config = dict(
    num_hidden_layers=9,
    hidden_size=160,
    n_experts=32,
    experts_per_token=2,
    d_expert=96,
    d_shared_expert=128,
    hidden_act='squared_relu',
    moe_layers=[2, 3, 4, 5, 6, 7, 8],
    router_score='softmax',
    normalize_top_k=False,
    routed_scale=4.0,
    balance_loss=0.00353,
    balance_bias=False,
    init_std_router=0.00909,
    lr_router=0.00063,
    vocab_size=4096,
    norm='rmsnorm',
    norm_eps=1e-06,
    tie_word_embeddings=False,
    optimizer='soap_variant',
    learning_rate=0.00196,
    beta1=0.95,
    beta2=0.95,
    batch_tokens=[16384, 32768, 65536],
    max_seq_len=512,
    train_tokens=337600000,
    max_steps=9649,
    dataset='wikipedia_en',
)
Below are experts of layer 2 (counted from 0) of a mixture-of-experts language model. Rows are named router (the router's row for the expert), up (a neuron's input weights, with its number), down (a neuron's output weights, with its number) and show model dimensions 40-79. Each number is 500 + 40 x the weight over its row's rms, rounded and kept within 0 to 999. Numbers have three digits each.
After each expert's rows: "comes after" lists some tokens at least twice as common just before its tokens as in all text; "mostly gets" lists some tokens that are sent to it at least half of the time. This comes from a sample of Wikipedia text that the model never trained on. Tokens count by the router's weight.

# expert 26
router:528488424494460536509552446485528474461546513463491509482557569512507547471414549491398573527543549518471447499426443447
up16:483530592545460540476504504492475529503537511466572456485483460505432478537534510488511539472514516468492444457456512512
down16:442495548447437494565490523445485477492503504507442437522468510509539467490515548455458589557488538513478455501520460495
up17:447500458531493486492469524461458461565603478535542504469496529459487550565477494520521565466570456478567548431471497455
down17:455504513513454474484440485525469480555500482517487491507531539517512483508457529519453535540584490497518472558420487479
up18:576511486506523488550535498507450549509433462449531564519513549472520552430534541489464603447483572574511452416522476476
down18:474504568452504502538486509524468474567423569518471550535543445481479514518580535540556498462528495539486490427447528488
up19:503507489509545441548528491561521459417520550550499459454472433453469434488563482476466525431453494559526436512485491423
down19:468494448490485440500553512517566509449493535488507487442535507557523518549476491490500520552447552576538516564551472486
up20:515433482491471536511469416451495465469447463516504489447508490444537481509517518379497448516470539454433526521486504466
down20:478384517481541509473425468449501432503475495553484500446528508411480447487426476465458480545457552508512461524467461539
up21:439473527482432491547573486510500449493520492504521629527499557533502517479578502456436496468457564516393517438470564514
down21:514508537523548509523459467551580461497570551432485506458539533510515503480486510508461460520501498489457494418486469463
comes after: " \"", " (", "==", "\n\n", "===", "-"
mostly gets: " t", " l", " cl", " rec", "-c", " int"

# expert 19
router:458512465527501465493484456491443526453491430469460476518468440521480578435524491492473475519473537526484533458446529524
up16:535574504532452422432581489523517534527511455504514518489532551500488503504517505525543489508526518452570451498461505484
down16:521550429422466483493544483563496498517478473505565470450546505510438503506434446562531520472531487486542573518516558463
up17:500507488520503513577463594458502554459521459420492518515464522488523472524504489555526506525486502501422539556481488597
down17:504557549441497486422493512560446515525503521519607481506456419485493514504504583531491421557411432433470547553465608509
up18:397453540601485462513481528467519463544500453558483545511475531548517460498505493538520471512490465518468593431580497481
down18:477526530482516502573490522454446492546436513529464464530417580503455491550467450507552498527466451578430524453466535469
up19:509524475565459512471504473555528567478570535487557465512467495506444486508553409494443541512496545522494426457563486542
down19:590482572538537457542524518457428492505441531568530491469524544481494474552543494506454491431570479427505498560488485500
up20:467494546546525594505454462491531519461464468521555565494599485549460498454473474551495451551499463547485504510460543500
down20:510502492468492564488575489529416484551557448479549564424517495458513558517513479510522555532470475483510544520483520479
up21:549413536441595546482549499471514463445475513529496577520537519570524488486446473454520448516492526489456538497466448549
down21:482500483578471532467572494430585440548533581460467489525488473515557459549542509495499534439493453515442541480497482557
comes after: ".", " the", " a", " b", " w", " s"
mostly gets: " w", " two", " three", " many", " number", " several"

# expert 7
router:548513486437514454511532484488471488559504508484536462515524519454465484517454450478553483548512506487473543495467473468
up16:489456490447452465504404556447477530514463500478520450515553465413515500539504512508466363533523522472510570462449520553
down16:444430516490524534569483487512548480521450476470457507568472521464494594497539497524547497565489489547450524599480507485
up17:504523449474549533476466515503482517495522550563473611491498520466482489471511521538471516518487554481530440540507544465
down17:572490485477445431573522483451507443477502486422547460602444490488499506584593543470469432459531496538530485456502418464
up18:452554458466505452492443497567533568529467509472581432420517450461514473587496541515469477479559466529552496532463507481
down18:506480497422533503511517456424492500545503495504563526498441446529468492504513477497388501438555471546470537429509468418
up19:518533469542529543530571550429475507544483576412525414479497547489509460450510441532532438457504455553468507508554510435
down19:528504476489526584497498521512549491510457568458611475510398495580445453530488542551476502552443500457469494518486451474
up20:481402525459467437507517566486482517470523575446454399457527474530536480489511509515586463493480505469455482463504515514
down20:521488432519484436585425496456492518574503417513524424518524496493528466518419569511483492491512495505565475510473479491
up21:499590546537453532516552457537513500511438438571543532514466547503505557482456461526565584482451498422496512474493470590
down21:493486502475568512503505520561522504513537452487517521487522525506494500453425459467599517551428438474455440492536451547
comes after: " |\n", "\n\n", ".\n\n", " |\n\n", "\n", "|"
mostly gets: ".\n\n", "==\n", "\n\n", " |\n\n", "==\n\n", " =\n\n"

# expert 0
router:569512527558545499457551529511485510418533505432518430547506472517480549507488527515515554514506525461485473576405471475
up16:498459521459524504428488548541468522507527456483528546524449551529505499526426488471535538493433502464501594553496494534
down16:521462501446481510468472549442452485502457510470515466579533532527430575505512490450558521489479532467427502508485500532
up17:515488516472441446552455495551491536476466604476422491585521554555484497541486410535558489468530523559497528520491435472
down17:464576466493464480539510481561434553548533437527533485431511498587432461552417455500534464506529563496480456435436509524
up18:570498532553429497477486512465505551508512470534517452527499563506497483550453554434511561519493576485492433504545448498
down18:555485545487476525466474507493496505506504520521528440548466451455556496519514551470491537587495562502452425511570514464
up19:494449546581504513462517528502441537551483457536598531470476504459472477467519526457483492570504513544461509460539498546
down19:511502544465504517443504534611520581484446443486529458556507512457495502523557463511572532555481446453523515538450482523
up20:557453563508490527500566526460467513438546439491483491514466509549496486511534462452525521524526478560486537490490469518
down20:536461456510504466533445494476519496559533510527537501508451452449501439526516484514466455530449529401516453527451517462
up21:489511554458562478478549566516460547529473534489580499549525440484455458554574527539488430515575501471435528493480446434
down21:531502482497486580550461515501489488500451412483515538507510561583522506465484458530516489513492427551474500529504491485
comes after: ",", ".", ".\n\n", "ed", " \"", " ("
mostly gets: " after", " where", " when", " by", " while", " during"

# expert 21
router:470478448474465595523499521530504511514476553519473510502539497534493497573464453481539503447560535494502516505525475497
up16:548480606436529558467456452545570503490574427571555511431490494467460562517521494526471490474505520446508468474507508516
down16:553509577578544449472486475518527508467499472537515562443419455543571531543557470532476429479501513447548531562535569489
up17:485450453533484474456534470482481510486466479482559422520581476488490523524523429496450500520473522536517534512515425540
down17:502554487503572567570467504546498560542557551493511536444499522437509479422498474490420478490523497535544480549503519506
up18:468523496508529493508461476544544527456528550558504478478468553588419499510410462545565456481501526482478557508426475499
down18:549527455484511448473574489470535486554545600508489534505483591493500449505489540497567461508445480451507494485442499472
up19:470528486546428521472472497486551461503542540519478519524553520539412480492441439539468512487544512492492456485508527504
down19:533467532442462512457458470553463532544576458508477578477483507494459588427473460466468455471534447499540506460474469456
up20:512544499461572473472463514460521498452447522442533488553494501533467418535475380514564509458537438526482501428508492509
down20:540596516480500416455529455488474505520456474514524529455532487539524502507515492526509517441559420490475471452511529498
up21:430504488528505523564535482472510598456589518486425469449526555454521450527459529526463506498501476503479454548472530500
down21:506464510456474511560511530557536536428491481452461492493476519476469524435469454487483507451437528531536455498456406493
comes after: " ", " on", "–", " —", " University", " B"
mostly gets: " Br", " Ar", " Sal", " San", " Er", " H"

# expert 10
router:519502578485461485490490559520456491491476450434483520487444459553556570501523518532447485514432486520520516516528572511
up16:473530501546474472508463532495543536498427440470491489456558517472459509473433520452561463444488497561506556490471420536
down16:494491486446469457473512437510567464492487477460468504485452516491549564467497455477490461485457482551491531491495482468
up17:538481476445458474514489499494455556415487566430472496458502507504507516463519473529510543428500477499411459455488495442
down17:580570541520532570481525522453506519503437496532443433435541500512569485485545496527477515530442457497471550454521536503
up18:468465436488441486595423491491509509523542529492484511437459524471484542437543511449560478490543461523496516487523523466
down18:494556456525476448496476530486477536535467451474450467496513439546555501473499432479498539512507549530450442426400472467
up19:492508624575445455510503458565538514498521484488461561498442492583495508530525442485503461495436484557441517518458433458
down19:486551512540540558481508462509503478469481518549498564508472562473475499536496447525512483513528462541499421540463532483
up20:429516511458536503473489446540485517483500504499471489534461518575483490479468495534487542439476509439486503549520509460
down20:553520507495510475482513589433496397557481450516449447475495513504441448464598488569578434465451495462537549513568511468
up21:461499525524500537547474483482524532557521563471463497526512511461505472410497571606499481494457475465539446497519546490
down21:562476472520444434500443526481481480533509572542551555531509479534546456592478477523494470525529470487488483435495535475
comes after: ".", " the", ",", " The", " that", "The"
mostly gets: " its", " it", " this", " they", " It", " government"

# expert 4
router:552560529481527475521477474477486494509473539596553513449469486484501540513515457574565507433432498616522505523566461510
up16:468423520487556517478414432477481583537514536427547436467505495526459520487474430529474553443481483457512478443490503520
down16:469543469476548523540516507517485534553458560473498480614496458472544561495525529482493526506496498449469540544443495495
up17:483518517452530489555512538542501429472545476583532518485467486455448508504461471435472519509484548514548544533477543525
down17:539549462472421500481437452508494561531480483498513513463436586547518548486457438475532470538513482490462491470463475469
up18:456463568520464548520661524558493543497473474472506459506503535542468555443491523575487573475442457483470432501446456516
down18:499486493488452436473421566429473517506550493505402497495431541415470527478515448490511553550495505462506501449573498469
up19:495530453499528543548481500536477503460526512479525505437486460559479533445477518470515504470554523490490448548460518519
down19:482486502489475555523463542529492438473460442494571507518564481525468465427463512517448498515488414582468539514536538465
up20:494518538554493524540500548506467478434485539477499432495505567525481434450442553521602486429499512488494556561524503496
down20:457480504517563478515483510491549447461499594520544402431533496503504452471474502483478495510534552482467482574496446511
up21:464503480465491455444449502517541479474505503521576494511465518463578535420530526489470476461515527543576484505500529500
down21:501485538500501540512553479446547522432493479536504451550413491486476475464470503558552542471455557503575563527546510519
comes after: "\n", "-", ")\n", " information", "\"", ";\n"
mostly gets: ")\n", " album", "\n", "\"\n", ";\n", "ography"

# expert 9
router:426462498517466457444478516490522476531439561531502447491469493478457441484500528542476470537504438517499524481475488486
up16:424513538494555435500478478478493571448503499514506469429513514448532466475549532538478503525505522470510465483531497487
down16:460471449463553431531489508457530471501498536531499479577539501458475474461520435453586522490557530458459497534414473449
up17:457380502503560461507486441536558524501563476459487530503503534514514551454453557506478511445487489491557542566524426507
down17:471529496474476448471501463468523478469585575515481575546529522512463528527494478469412455498584493483485459519537486561
up18:420584466496506442410467501405538505491511488459601482565469546554473505486472541562520472455579508549487451469526497497
down18:561447470483516454505466423445471465484498501544523443452541481583463514507541437519448407480483498514512481528381525459
up19:456520499489514504510507456491499482498481496529482548540511513463469456505521492553572518478527448551575512446544439473
down19:516513526469438534523501572513481494540406488514430499533567555527503453505579517512445510538553473508565557535547545543
up20:497474487498512478541550462472523447510504542508480428448464468552477550472473485400464529460507487480452531502463464504
down20:512492524521563494429486424504487518534438568519410514483458543575469528420514490452548453502426415530496559543476545490
up21:509445459470503433578474482527503537493482470478537588458548454530493460460468517494517537549443502502448533435494497523
down21:459503528417463490494471519487456464500501484522535486521556472467552578485456526541528530360514521457516513522538477434
comes after: " |", "201", ";", "0", "199", "|"
mostly gets: " Russian", " Victor", " Hong", " Ser", " Den", " Uk"

# expert 12
router:504516543560521488372536492477462547505550462476536438445521447576493502453553531443436516475431478515529520469484535532
up16:468463534466497494534470497530502534434575414501459499473480489490523451480486599542474449413495507506501511547538451526
down16:468486513508484509538459493520479444520423549441514495481546493504482483506556494519452469510534492533461506546528519561
up17:532502510494471398499559509474550484513530448502524534506494489507504470497515472413491432449482553506533475496437517504
down17:487464442510488516463488458493492439481495571503463479488515487455468511560493534493510470537537471522497485476473536556
up18:460522501471572539516519518475496468497515436425471546510460495597512537506477483492529466467582514556449455506524552562
down18:508498441533423587479508505467444552491486484466418438466506441537515447503485448535526527550469459498455508427475452483
up19:490570479565514495438423423525521557518450387485547537495501545505528522523499508525525617458527484492529511563494522544
down19:529544560481454477521487470485469534476480594437456465442542472518504492548510497514549492573552438494512520479465566491
up20:506495511509480540566505511516435447457549479511505492455490464480389480426437492514487461463443481453480451603545562453
down20:536497479467505448487540496538476528464583481498424534532439597449475539493561519527494510525504535420426509471546544535
up21:485564489469486503493452521459493530519546519470547568490551502481471500454538546516470411468509468412568529543499553534
down21:525521502525432401497477538564464504550473514579489469473455517506540572521481597533499503503458461548582552441467429497
comes after: "201", "200", "199", "202", "198", "197"
mostly gets: " new", " National", " old", " local", " small", " Republican"